Experts of a small language model: width 192.
Below are experts of layer 3 (counted from 0) of a mixture-of-experts language model. Rows are named up (a neuron's input weights, with its number), down (a neuron's output weights, with its number) and show model dimensions 0-63. Each number is 500 + 25 x the weight over its row's rms, rounded and kept within 0 to 999. Numbers have three digits each.
Before each expert's rows: a language model's description of what the expert responds to. This comes from a sample of Wikipedia text that the model never trained on.

# expert 40
What it handles: Inner digits of years and dates such as 19'9'0, plus infobox or table headers like Scientific classification, %±, Pts, Tournament.
up0:512510529519482521477477447501531509513512523505500490472513536519485481516488492514528529497501481538537513537467514489540492490534506517497489522527466511517457524486522517498491516492514505
down0:498522472546446551520455521479506527481495526493477479509541494524476487483479458548499502510532494503539512474526497512443475518499523487469525524521491552464490543469548498495537489532516495
up1:515517481502520523521479487474434494517471514470483488497497530495453491499490487480537489493489505491478528523482466514526470513492476484520524509562506485471483472531450560516490548472528465
down1:519486481550538512517513472500495514460501519498518513480510500450516467433523503517517490551514452510493484482508478540511498488506513508473498473506512477467467502538485505462469489481480466
up2:447506471464512474485528514477466521517532536502516529504478479499501479482478500478508494503498489496487453539521502481496551488484520447497497489486467554479487512541512498511469510520502472
down2:531543508504533486498474489502508514527531484513512520493540507471500493476474473533519461504487480512511522496498520516485546506436520468516495498515470539507518474491487539497486532518502533
up3:471473472512492521492482507494534519504507494475485488453479527449452533508511513494495492489495482500554514538513437516502555517499525463488551504509514511444524441465480485467470523498516483
down3:517506472552494437477526505475506477471482505514489479423511438528487517492500464484493477499535518450516499477481517469490494487526509498497558569489528541447540510508507522495531531483457505
up4:488509538481507512522497525499508471525502495495484499514484458521510501561529480522503529482489504503502556465528504472491513473501518489485520499452487454481516555511505501532471542467496511
down4:529500504511491506548519513537485521508467487520523484442498464498520475551451504532504506463495496534500508488544504476508536511486514486473472504519479478507506475473485519467547497460510468
up5:490519500513489449503480477529478534501478453475500541485514513496504452486526433471513503572481531486491470490526513479471461496515514511497555503499505525540545490490547467492492466501497499
down5:523479534503488489522521505518470465482483488491472520496527490479487498494506499511508441506529483452482451510478481482525487526503482510518484489499529488533470482459524497490465532579501429
up6:491506519490462483517516529525520502493454474523487502530540531508507544501510518495468471499476513518496466549467477516465474534496512462492480523520478519501467491450474485495486507481553493
down6:464525476514483511514458485542508480508538474473466519526485513522504481473460504512488492494467514491488519501495543468526457494518464539476510482541470512497494471520459470556525471505519492
up7:508460490543502497490468513480515477510540506465469487520503532504528463506485484516520544499527502493500531467516483502499507499513487520472474490440490507453515484509472486491507522527497497
down7:517566537484478490486483534517470503498503479505499493496515517552500509536454532488502503536494489478477533473514490466487500476500522518520460490470490475473494521474452470484495573535473464
up8:488513484473543476555496495562471500498504464469528519514516497527486554520520475456500451545466488521500499487499474520486471497531471474483538515487524508506435516507501494495485515491514490
down8:465531531462525483487482504555508505513521475492512520471495465523495495509498516480480545507492509510513495484532485516554495507495465506518485509544476523460474468480485503448484541486455504
up9:538450496480513540500531475482509545518515514462499511503457474497479473483489496487508482539553498543483504522535495499463504518456502479507525482476490499537474529549502545508499485505541472
down9:505524483488523503521516481504499514471509462513478529487507512490524489485492532502515523542511455486495517524473503468509532481470513512454469465464479489537490480518491473517497522526510488
up10:482493491550479487498491455493509461478473489530493505530455521502498490488522480539543452532516476523541485527521486486543523519532475494521528554552494502521515460475503457535517509480530546
down10:497477479485512517490510493492483482502531477479455548497482510484493504560494503555496535514504515485448505516516513498481508524520527490480482520492478477529543494493509510473486501523470485
up11:489499505527485485501492525462528532514483516526534491472508494498528498470483466516495486552524463476496513495526517469513499494532484478457501555489520460493533522568521530462510541484478459
down11:515508434513518530544475522538491505496470525479490529513517501490457488523484527535534526496487493510474517507467498513417490500515488493500527522458502509490554469488471482521488535493501457
up12:471448511506514500497501497551517542482531474531490477497503493487515533529491480502498531540495492522526519451492520455472479507480501514441529507514499517497521507469506494515509521509519545
down12:475512499471489469470465481514536535487493510493494453503499483486503546497514510453521515511473508518514471493516532561537482494506513516513492517505468476487496517525486522496499483510494519
up13:508488518503531504515514492537498510528467494504508498442457491459462502527526480512491487498509488457438517524488469481523456513513541533513509479511454489533505496469455530460501484509470513
down13:507494475454534493442473510482444487518501524470493494469496510480513499498507485504461523519516488465495478533510496462507512578535476465476514518482466489500509518479474486470491499528499469
up14:456469488484544557483507468483498518527542509526485513508495557503474499509453497538495507475500508504531537540501504496522523514450520488474494506493539477487497485529548523503494499517508547
down14:574486478532486490508502544497508498481539497479472460497521571510523468490463495514522466527521484507487526470462474537458544491450498508477502538522525512531494513541514540501526494479486497
up15:496491528422537471517513511513471502513495525508490500460496531523524469517495511518489538484479473473491503488510541471477448471510537520532490533513498507517479504494537524480493495477549489
down15:533482541470515485501510537459499491482524491496465506478521520515531460517510480498489503496481467492512505473491534518470530509528493489503533538471490549547478486508489485441449493504531484

# expert 2
What it handles: First digit or leading space of numbers in tables and career stats, such as years, appearances and dates, e.g. 1|5, 2|006.
up6:483502441550521514521501510538486531498497483470533512477507500495557491480522476467483494501505506498492478491497509530496491466526517499453528531491516519479511499498506476519499471539469483
down6:511520519526504494542522505513502509469480514519480478458492486458530523530519486472483504486509493491488514466517528486516494503490489505530475501513498492496514486500526452519464519536521493
up7:520523514451480483535499503528476486530491525490502483534483484492531464508487529538497476525485525486528500463527522508499491496468512481469442540476464516531486462491447458519526525538516499
down7:465500543498498496443513513440492481510514461468511497514494502545519514529503488522499495518479523494494536481446503464489502543489505467521491496497509523507499517544519518457499522505507556
up8:515522501473495499513512505527489527483534456502498518489539466496490534529485523511555495490536476558510516522524559474504551513500461497476518498546499471523516504505467516537519479537551504
down8:501500495511506457546485496543519529503431523520512490484493486502485470516504541522496495481530544500507456540511502501494442501505504538519504493498537508459487494484524475476497498484460487
up9:501465507481502528482477494509488517462510487493485528510472512542495524519478458523535500514520498507503529533520507449521500496486441510506520560491534514474499521531472553499514505479507513
down9:498511517515514457533455519499508471469474490493452516498509486548491506504512481484496472514475465515513514499506472537473505481474474502487501498559465484518541470546462485523458509498481541
up10:538495455521515458517518458487465497478504493530520533520490494514479485448495515484497469518473475469493472468481484498501519497507534508551521505508480496533479475515505507502498509498537492
down10:509446469488499435491487507483507494526525477483481501497440485508497513475450485479542520481483486560509523490509485499494518484488513463490490470464475484449524470491483488519475472503530493
up11:493483511517486547479501479471515525464535483487545544545489523527495456488539474496512533530552482502538520487487475530512506518490517476515488481538471532500467532489490482474504506508488506
down11:492481476563490503504505542500490500473543512483516490497473484466513510446526532502472473534542497482484444526477511535513489482517511505498519512492542504521495500490522500518539474497493484
up12:505467519519477526492530524524416496516498489529507499519516517485513471488484498504504491486523470482441514551524546486515534548497490515469549506499505482481515482454510490567487507499510521
down12:507510483521519492488522512523486518521485535509533556489525515499485485480512491525503507502525462497537496500487471472524508510526490487510528495457470466473491509489523485498544546510503453
up13:568503536557506500509510492503486518505497495510517516500522489478498521510473545524495531544481502562498474548519517486475453519537510495478494457541501493486466489492531505487505452493484488
down13:518479475459471501506509499531517469499519437489470493533563485487476514464494519505537527551503495493505514521496418483529493512499490509525551496471472503484529499479478493498467488466527497
up14:448492493475515482512481494524519501479540494467517503475481518496533518455495509514523460521493506488519530492488477524468496531505484492497551502502475506538540499516459480510458512482501489
down14:485475540486522475497499504463476497503509509462533523447524507506509537516463449492516508503502510476506522474470487490445531505531520531569505530474478487504490526527504480518511518488541531
up15:528485484509485498490434517505473517502490514506492513472458533500548531465468486536529512540472512489486499492497522430488474520503460515513505531497560488520544530496473500471480512494488453
down15:501445455482521488480505495464508486494492504488515503491510477458540506467499527536534474468480499462460519492513474491498531510472501495516532486484495522493458483517513481521491537475456492
up16:503451504462542491517512476461498509506472479532480490513480528489529502523559513481505478501519460499511483526517520527487497529510454507511508505538518469516468461480479506576535515544482492
down16:494525514505496470505510481509520503535488510467517514501535504570499478564492541495504467509496525490476548514471527514517527480478510527511457530503531464496491483480514508505504505505492491
up17:478485484502443545494514531503469517490458497495459523549478482489464476503502536524484482504515497463451502494472546484490508579520505472492486532484493508492492530497525483474545500459479530
down17:479531494499530466495540508482460484489511509475495518481526503508509507465514500529493485515495466518496537530477442483468503488492470507521533462519497517470499482537451562503567526513497451
up18:512493527534519486533531469539495479467449517529510504518465470529533521513489513504477487498559511507520520470538482528471505502455474496489561485534477516536492530517457498486499507517487505
down18:523487493470531503537511505543475502484452514510492499483506528518496496505524553503520504451505500494480521500507480478503544504478497490469514495511486490526487535561506511475490494530526538
up19:472538496479482471484502490484525533518504481498497498503477516493510551524534513465501528482496517508515475467482459474494546484453494528473522501570477468514512492483493499519490536458517499
down19:521531471518469463438477505509472480501494467485526557470471499474532446499492496504454479475484510485525474516487480505511498505520531495453539502500496483490475515522469486540550498438522452
up20:506547499558538453524507506508499444514498546461465525510534495525518511482514524493533532526498500500492457480478496486502504468519500505482443490503505487526461495490500463494501507492513479
down20:471493524504484506533490531484499516476488512467494509522531489460511483521511511556469493483533456486490471479536526483459519481515502507522491458449502504511524510507506481533527532554528463
up21:514518510484530515493501547490484491472472537539488491524491474503497464515515487499500451512522482525454528512518467514467520538461465508507496533528494466498505497504489530508492524498520484
down21:507520516507538498502548470509527497471508524519481568499506506489510497466477496484509513479503509491496536454498517526476503477460456466504460519486496516497490472498485511558499516540482487

# expert 18
What it handles: Subject pronouns and relative words (that, which, who, it, he) opening clauses, often after a comma or paragraph start.
up0:471509505536513469447521478478521526520450522507563525530498477498508462477506467520488496466500508494519511527467508520490512502456516506537487543530510488490496530536478516524506498529455540
down0:507530475529534460483521480508512485513472482477533474538523507504510478537465468533492498489485497490495484485534481544522469451500527535479523512488496491500481513529539514506493476501489457
up1:514489487465496505510505502529502496491497500526469499515503512465473537493524526476492486501515487495481490511544474484541568483517462510484520529484505486484538448529542505516512465478543517
down1:469496498544546505500519474518494485554501517506505495478530481515475533515516495506522505576505449515484514475499504440514503470495516502484507504484517496511526538493532504517478473500474508
up2:465454488465458486477495489486563490528504535461501480509488512538493459496483491474491515466510546470500458502452497504479515480500530494547498436472509495532491493514472492464494473445497535
down2:529478518508513490515490532482520502485517485543488489533505498498510514466525509532505435549493467548481487515504465498472491519486529480485518522512467425477504511504537504489522463491485534
up3:532448477470479500457523500527500494487486506494523464520555491476494547483479531456530491505512508503446489498497503507484484439470510493506478504493484499474464517495516504503509464472466518
down3:527482488453504506454496486478532506473464538489503483502529538473529495499523500479511505491531505508469481459506477458459521476547489515479511503441557513457499526494521497503490508457500476
up4:499529515492508483486482538546475516539529506458507479500534506543482534491510506507552473484495541431479489470510527474535491528496546500519514498524489550487513488543508492486485498512483505
down4:505539492530540486490508473488500492514490479531518546515523516475475498510527511497546480451519487464502457464478523496544475528486513512511472499488460527501482493541470486474506501494480497
up5:532568508433486503512488509455485532489467515484508528468477533492506425469512482471494512481518494510531466500536474521515537539499504514456510513511477465520484550506491507471514507504501521
down5:508483492497483516489545522504513480508505485503515486467496498525537497454512502532525527485519517506508511469477476477443496528532520468530524495510551539466511497469522536482477478503546535
up6:514514471476500517530494512503486525503477481479497522484491493511508509473491513522543530530516517520540481508507513510557519523515519476517531509517474467520520529502524484448506491496560476
down6:514514497497524544476511470492506478535543521515532524530513498507520508469538518526493489506483468514492497478471485492528496516503523473536514502509500536479552518477481487474530527518484503
up7:528508542517541506493501512500518488504505488480513506517485530502538501524551494464530554515516484459499540489517522457554504550518514497478491479531469503475515460475511523475545495533523512
down7:503521529538490498509524517500471475518518486526477518499486538472461499470430511528445495491509432553518460493502507506506520506483504505511526496529497527487526515493521488525520519493468466
up8:468482469517465527542499446470544463527512485534552502510501513500483512528486545491489485512499459478528475484490482510464486524494464508491494511534515473529523480515466543536528566488516505
down8:496527565492490532507493509550482497474520497468459509521517511500521504518491468466493478452515486499492512504506524460543496526434495489504553494471498481494524511502510463500441507485532487
up9:561515462506524449485524469509491522456462530493481508531513515510502480483457508508512491512501456536503449522510476470507498515508533514505519539508463516470481551508547498510495488468523479
down9:437539494462515474503516476499483502526520528490539492491497531510485506468529518509492521498517518495507490526492524472509484492484505533488446528519521540521543556518465476493528510506475505
up10:517480509513518529524463484472511503508499505514472475493519537494549517466471488524490484526480556498464483472512554573497524501522484506478503546530498464510494523506451437486480502469514456
down10:513522493545510522490467432505523501558490510496497512519507524467523499475524491515533531470533485494500462491508502445494482508549509463525506510480503492515481496462470489501554496496474455
up11:542471484493503480520523473474485524473502508466512513528502519509524491515476530504497488508504538554512513495502456531506490532506493516496532528497490511505526525537512537492464487463468482
down11:461533485511509535504500482511466496497478516474496482538443495506503497525499495511520483531522492530544487453547458504462483479465524507532502440525511524504480460510463482488507504518532485
up12:499486500507507482498488534471535507547542552512478486525529487506501466550477502511457521506528465484528491477496508494472518493451538524489492493513476494516497533510461481470479526498481479
down12:528439500463520491502495555456457472519473494504505504516492516501479471520437480479506530500487481497519487533527513510454521512519517471529529513502451506489541440478520517487488494506519508
up13:504488479530509459472542530486502499502452484465505496525481512501505535500524490492469501471531520499454510519496535500504440514445473537470490503492475520489490538508515509448521506509529539
down13:562510497488466496475475495483462484481521490467557519506479537484466483495480517487502517527569490527543461533517541487485532483518499546511510471490491526503537488501511480533444485524518502
up14:503445498492457518497467518449517508510498481524487521507526512494510488482477517477478548522477486532452515509481509506492486471533461512483513519517519464478509488512489479510521449535510493
down14:502511478495484526512511532499520511476514554467479493530489534453505535481528526529551488559508485515491493496465501482531488484509521466515510503528556512490519472479521509547524474496473508
up15:525502538492517515488507510447502511468494489536492489488523488508468485483517474529535479477498497516552467476516537533516513493490492485477482502513493522493481493475470481493520524487521509
down15:507565513513480475511523456472526466551535477484512527493479513487520489519528523483509542482504497468494492456475469458515518521518466487501490457506495483502470513497483496545518442512475486

# expert 51
What it handles: Pipe characters dividing table cells and headers in sports, election and results tables, also semicolons and slashes between cell values.
up0:503524517516507493508499503479531463518486523541528480536479489479453462521536491566513495496552485495505526481524501580520492504479476472469513502510501533486501511498512530500481499523529516
down0:511523534524519534527525474500535532524538427471458493501525489533510483523539494500515456485466519529486504450494521528498504530475506479500531451482480492508527511507499509530480502518491483
up1:480434458501478548505464470516532537507520477480467520519493479493542525511563488545510520487486530534515469491487495472510529495536496467497493454521552498497467500537514524490564474476541474
down1:499539513482520483524507517555475499524511520519538480542494508489496490476541520508535539491536526495468468531520470428462507458503496546513555491492543488472491527454479490465486488509522494
up2:507503473533534461462482520479464490516553521499502512530502498520513444497517550489512543507553511492520541475471484493450517512479543517515536514503482491486551525470474478522490505481465478
down2:490497462475498454466501497463538561520490512509537492484481505474491540502509468477524467501541513546522490504504485473480458536521482535530458543496526559505519495504522509473479495543471490
up3:494496510540518475494444496482504511499532514497472530486552468523546505514530538484488548500510470494492512509507520480480500527519464496482489534478533458476439528522464518528522482506524485
down3:523508525487492491489502511549519546528447488542501470496483488501443495528496515542492510529495532522483500512542485497473482466495527499497487492490528550483491532532527491514454547515540499
up4:469459523409464509474507491552512514451515467486512495483482477509497476505456522486519520472503470504504469531527494480493539494536491493520507502461555469483505488477491480510503467477523497
down4:509461543493510516504565525482476474509512495488465498477488526478540500500536531502492518525522516539463499514525497482496523488485470490470503505510516503492514484483499500488548514462450489
up5:443490497485502477526528505468545517516501537500521514530490527506505474475484473507504528520491503427479511492523524520528521467522500538514513506511481509521509468516480516535485531494517531
down5:505476499502485512502523476494529522495511517454521506451559493449460497461458505512481473524507509519491487491516501523507458516508497527553516526510488489519489525472540480555534539515496459
up6:516526522539523524488471463498506485500463465486483537479500504534484493493465492511495553503536496522539521542477457530473465480500459508492541493522496457522490499523501524503503496471472572
down6:506526514480461492516547560485505517503479501492492502520503529526529540467502494484470508501509492487510492505502510552528491521475415531518463491484497537551502509443545491508521493516509475
up7:524444522512494503548523569464476488521473466479490513501503496498489529492525520526495511498468467460482527456504485487499491511498466537495511511530569500523498467558483522484499476495501487
down7:536485543529520513538518524511451518485501536503533503544498537539493466498521505528492479527473495525459491456469481498525481488438524481467486503502520486505489493545487522477574524522524519
up8:507508486504485516462505510500499514498520475437513483552538508512473550449525523504497471503469501501512516479462511484453493518519485525516480475501517498528554485518472533514501518480486483
down8:472476496499497517492466527518510503464495513480472538483520512493534505494535487487530485478493502546491526512496477491518464512461512508519498510510491499461576522520519481473490502479532546
up9:524513508488494505503551523531479478492455542490466517544497469454524509483509495502469505469457514465474502468540499440476458506512448480527512482499531492517471505532517513521492479469467512
down9:550492498557494536487518445499501498496502481516495469495515464566468505486543485526458524512495523492467529487498497504505485515484490533531483478572506506451494481501518477506481511521518520
up10:521474498489479476581501520473499462559526523486478514506500469507476518492541484533516479481511507502525522456494479497495465501475482527511493534487509502510525512512502498466547540502497495
down10:521504518486514483535469476495502498502511494501529491499511479495447483481500544472489472490454511516496488514535529551523529498448481541504469501461504524470461463527482508497524524489515509
up11:468502509498485526516529442485504487491502494514464487482527535513472521515465458541503512515523535489482488531491498541514474437532504487490519524493493543531523499528477488504464521558489548
down11:479503486497495549513499533492514498516479469442513538534503522520534497520482507521523490488488508480473469517475502475524467508463499506521480479439462499538561491500517471524452514497458505
up12:534514486526430486539485493493479478513464514496468511490480484467505478530514503491479500477470493497440533493527517500497540478502473491483493544412501489510478458509502462492505511493457525
down12:497524523553492456484472526485475475528480471483497448498522503503516449485493505546483501511514439538486534465529494483476526459486497486451513515510509478490491485529506499532519513523535510
up13:495487518491492484458484479509481525533460451492498524540505483495502464479509540514523546470464508507504507513509533517522514563520485477516546493489522467508508469493457489543496474454476434
down13:506461511429493499475531528544491492527501488518467485471511524473520510516498481494518497477530516455491489500497499496518486532510491467463531511525467518452492512514532500507564507480531483
up14:522511543459511488477486544537540474507526508495490509511492500497487500531461474535532501499497483512553473533479474483502546471516465567501487547517493511487511483492520482492491511488459518
down14:471429498495526542456505529489462500507514513521484492518477471503508472473483507480512490483532490473499490548500521473487497495541548544509528473541482526530531501492496513444531521478490500
up15:505493451486531482504460506496499471555531570485522472516457508503561511501509451496492538500483533453495516462507481514535462493490505528500514451520488507514542519534548504487490503494442501
down15:506550468559526444546494531474527508539482493492530518530564482471524467489485488502516538500520493514471475490510514482514489524464503514504551514510474502500509516506507492498497503520487537

# expert 61
What it handles: Leading digits of four-digit years, usually 1 or 9, in dates, year ranges and citations, e.g. 1898, 1922, 1945–1983.
up6:497494494526504530525488520455505503519526509505471492507548528510524484499510520518476510559503514541542502495512488552490522523467510463514482529540503455500553472475455492496523489491537531
down6:457532482509474509496480500502470482529513461496530485475459557488497491484552494491539537504513442505502505529468458446497514492500474519480476488472480478510516488542486486516508484540462473
up7:510511490499506506491472532511478527487522519478499510506487525496482491473495466493544472470481509501536485515490490481528483542461491521479513507520511493517506483486512509464491498527470510
down7:509477465524507460477532524499458512493488513466543547485497493480520523535510532548493515535514501527508508473528514495538501518458482554491527521525498510517465511495508543490519509480505514
up8:470494469472521501486542470477519486506485465474498512464521473447538481519532505498465528499492488523526482469466480529493467538493488523512500457500475528473490456468465492453514535487482521
down8:451500495493472527482473519523484461537471494467491530464504529448509524468486499519525531499527459495467486509487504444531492544474487481502512502462470502498508504459473517501493516480501479
up9:491537541480468527491506513492464521525573490565508448491495470540510501521501535501516523478490415546478488572492524487477538511525513489467499488538512488522522496512487495549538521525479495
down9:526536493543486497480529529476509544482522503522529524506538501471496493509475500535494492502516485509521477495532469485472502488519523498491494515442461464515509494477510496508455516495510520
up10:476484496526520494490495539552518508511513477541512490488503523526466531494497517469498516465485457504562501490509507462529514518511535566520489545522532537468484490524549523500466507522510476
down10:504492503534498545498495484502497496530517502501501513466514473533474516526492468507559455495491501472503514524475492478518554524530493506522449491510453472504518474517519525477513513503528527
up11:502472534515523487457544513494463493489529493492470496538478508496453477481514550497514503522498547512482494495481467495495524478469471448486507495520506522493476484493492508501522530515542548
down11:521497456502491514462526528477496519513552499420503504522489494539526506498490548527512519494538474502482487499501488510450481474509447515469487475492494531491465497529507503514563495500492475
up12:538483479494510496517519494494512504494502535485487460533500490519489486505466507515518494502523549503494486495482495472481501465507516487531493520502497506524491473507546543478531498497544527
down12:517499521515570461503517474508491490536511456516515531509466487504505539492526498481509497470517466496499513519511503516480536507511494524529516496479513489524497515451492533522535488540530507
up13:511454465526499482494512509556476470530529528515476494487493520522495498502505511475540553528479520506501481471508512476514500472458530489487479484513511512481500493488519547513488525491522476
down13:469496507489533472507471494496523516524457590489507458492519526450488524495494491504533499465532508520456471490465512518511531520473472524489464516549487490488545511504512523521463483475500519
up14:523516431492506545513511520506490495513492500480468468511466508496453506495505478469501528457533481511512525489471499458519483489483527498480526508491509451513470486549472509508490480533539497
down14:543498550522522467508519517447544481492465516490527481506558513461499509482517527519480465530497526495477514526486491522524486519545507512533487468491441489484507513525488497489507499533489544
up15:469519474503531498534519470473474476515523493501530516484506563538524513519487501527522489458495487510545468487510513484510515515512485491497496519465471524477490450507503496529505505500513519
down15:505566471516484481494533482478493498523532504526456499482455504499488514534536493515509517538492492446491507512526476519525565521508478535503523471537474503451525531523486492499490519446460491
up16:485487494468499471518530514490486513519463486509534492470474514486514517520515447499534520495501525515509486473498472520527518518500528489474464536509503530552470472493463495556511509506515548
down16:500493501504518526479484518528533495528497476570521507501489488497520543505529486520513535486456470512505516534482481489496478504555505519499484510503486490511475467518483506497494503491555447
up17:523492509491527480468490508508501505519509494457465541498517496485509475515520497521476500517544521500499520470535534518592496516440485477505481540520484455515501482492503448488525534506512484
down17:486514457464499481456508507498484520494472528520525502518509496478543542495562489498513510493456525545487460495423516452519492476533547503490521519508488540501485504490495458453486486502512510
up18:492514484461502523453468485489452488532498514505516527526502530478484518492489500500518524533509498525456512489456460492518529491528502513509502510533519501481513458508498472524482540547487512
down18:496459528517511529490492499539542514494534474517441501517501502519505449537503505507486504496510482448526502481500490505472487488471541529462481503487558456523485491470488501496535483534530460
up19:560505529480466496494527523502505491496505517518515528544528473512485517539462509484544506473505487508468520508536490483505517480473489491520533503501523487528535521490502490539553490470539461
down19:501511492515480514533475508478564476526496466497482553469515542574501478483535496455485470519501506511469483468494505533513496503493499516487465501482498512499510492512487483500433535483487498
up20:494515494505495481531512533480491521530531513501534481490501511518530538476490463572520546513484500478532493509504507463530510524516481480509497495497495519533531498503501537511512483502487451
down20:518503507471502493506509495521505562497520481509475446491474515560495481502534514488492499489509460507484484438526514484504490454450508495519494513510496464469522531510485517479515462478489487
up21:504536476478502518503495528433508495533503481472493532464556507556496488506454468517533520476527497508508474543561498475464514512496482543501525472515503468518508510536507496453477471501491485
down21:457471492482450520514506453522460468534512488504486505429488503526509493456508532550565522480483436520480512530505535490468525506456485524461551510486505472480478482514453527457515541499475491

# expert 15
What it handles: Second and later digits of day numbers and years in dates and lists, e.g. 2-9 April, 30 January, 1857, and times like 1:53:13, plus spelled numbers six, four.
up0:424489523526569447484500501505506446518515499486490479453499510520524522516489466485522466477483488524498476544494484493533550502529528521496501503552493486505493526490527518495498535538487476
down0:514479514450472526482471503488490488456478513495498506478547519507476467502501479489550509489460471552500509481478470500477518459482521493493506506470520527507493529504469515512521501441502565
up1:496505456459503511481506457554498481471498518504501481534525491508533535467519464507479512475478507518479519462517528468495499503545453490501527531534479465481535492533487493508499507505469486
down1:524506492496492497519510451553474497516469500502534516494479507527532516484564501498509508462489499490512516445501513501523530475500518483485471488496487486515480513482506508508511511533479495
up2:511515565497487510541500569505499494572497484517519487514470490488545490540534535514499529483496467479488532530488475440530505497479496438508492534487503474501509519503496513508553496488491490
down2:519483489446495507494496494442497518482501491494499557474509477485476483492510531487503522484452523500488451570478510530471516476532543467495491507491506495476486487492484522544484509462511482
up3:472494525513510500478433467510541519496489484515491508489493508504478489524453461486485509510539514503516506507504489469490483497515518514478472487507502519481462519544529510540517489485539473
down3:485492504469481505471467501502548487505491522486457472496513483494495485488460515517506505505479491518487502495484523462519504536496546501497519525539506531496479480516511528480533518481485522
up4:522531505472505534530482490455511486499503503495531459511493504535504473482546486555488494511506514527482542510496485521501525469455533486474490524464491521491482510474527463494477491484516492
down4:506502472464472485485502498546514456472503532494533493484503523495528497510520484554503482499530497531523466499515482522504477501509475592467497534506469441528491528489481485488504490498493515
up5:514499526501509487512474520497546531508563489543485483483542509497445454515487482474538539503495548473483499468479513497511473490505502536523537539524515507470511497493468459501472469488505511
down5:528502493469517501467503517504550502490518435506501487521545495498502461501507493517481461524456552507533535484493516497504495480515491505481516515496487464449563494454497499502484485474534536
up6:508470488490533486455517454520507491498504509476532498512463564487509484541461507471519520469493447459497492491490529509460492516500448573491506496521517488502496490510497463486496498524488501
down6:490512544504496474475500515519534544526501447487469496442516541505509511527472500482514532497519448517504522475493471457468519540470483477443494518480511508520514477464477505490538532489471506
up7:491511438495460495506542495491485507513502506494523535440539512517458529527525523479463489504495469529492530499489481507499508539503436470528468545465506505513507465468464469508493516504511480
down7:462541510502487496503574509481502457484480521506520497510501533550460453529494526527523491518501489534501550502543476518532474483523522522509501530486482468491502455487503457513488501508563471
up8:478506511540472478494479533467536466505526521474486510531485523481562529494525487495548490474502532492536514487478499443514490499517446560489496468499522496485536463542497516510490452510523483
down8:459507483467471477474469482514519476505567492499485544510501470508490436497508499533466515510495486459446512542461456517540499478494526489491502547489482516453510491471523506463475497494509542
up9:509527547513511483514484516446506484524500435495521496483529515543501495498528516533489543511481500477522512519506480542488486488479510545550530521448533520533496514484525475518483498526501499
down9:500490470493477497500471490477540509500447465506527495456511464499485503487489570535509518473479532473467512479498494497512507502513506472474506507513490478544484516552497528495510487495491511
up10:529478449472465503451494491537443496502482493483487469508494515512489494504515480470494500467497506478512545506503510478499481521520460479459522464541517491509497492506492529502479469534468536
down10:501484524472456448513513459481507558480541487474503522494534509485520504479499488498538537498519492452515510489452504551483491532497482499516478504518539544472504463453538502490510491494461515
up11:491512476500492477495463487507530490546505496489533509464516467467449524504515535534520509503476477505508512474519507526526519544557513457489486459540515484479472503518471484477543535506498447
down11:533486482512508526525512516501495520513481487517502508530496519507531501511508436467481535459469526555536518429566490473456485485515510521473495490431483446494509501528522515475515509521491502
up12:473486482496480521472540487507486529484468519525513516479466503505496474477489464464513525457493490496479491517485534504477447514503441492462519458485477458525496474495479487546493531523510512
down12:473507517510515501519516544518492504482523501456495473489480496496500491480540450492504512523544478478500467501468476492521488511514457521527529530480559512518524482490522522502490512456486508
up13:478489496505529476540482540471523458484462526483553520491480476484442491485515544486501527515490540497520472485491463492486506510527433506492522499517498506504480533485512515484504477523501499
down13:477509485487460476549479442503495535512536476522482516488517457465491526460502496505517503512483557498468488515482476494495530511490461543491521474517516487514533498555523517463495525492502462
up14:499476530519484490449519457472531501485477473519556481534473512505497502462504431501467466525517467496475547499498525488497460518487515465476513524570490527481502540518495466471535533511507514
down14:516496490522498512460532524483486469481512498484483525542486507488510501518505515515494497506558512482497506533511498515502500524505497517519506510545496473496562539543524491445528507514508523
up15:535521494484503487535496476487457465520502554504536492502477489547479495464476493470527520489518503534483485510472485445530501478491544531486494517509522471540527439478514456501512479506485459
down15:520471485500496506502546434493526497487477492497495478498467503502499562503509509520479473522507515489505427531474495525463461479497539493520545465509548496491542505480476502510500519520494481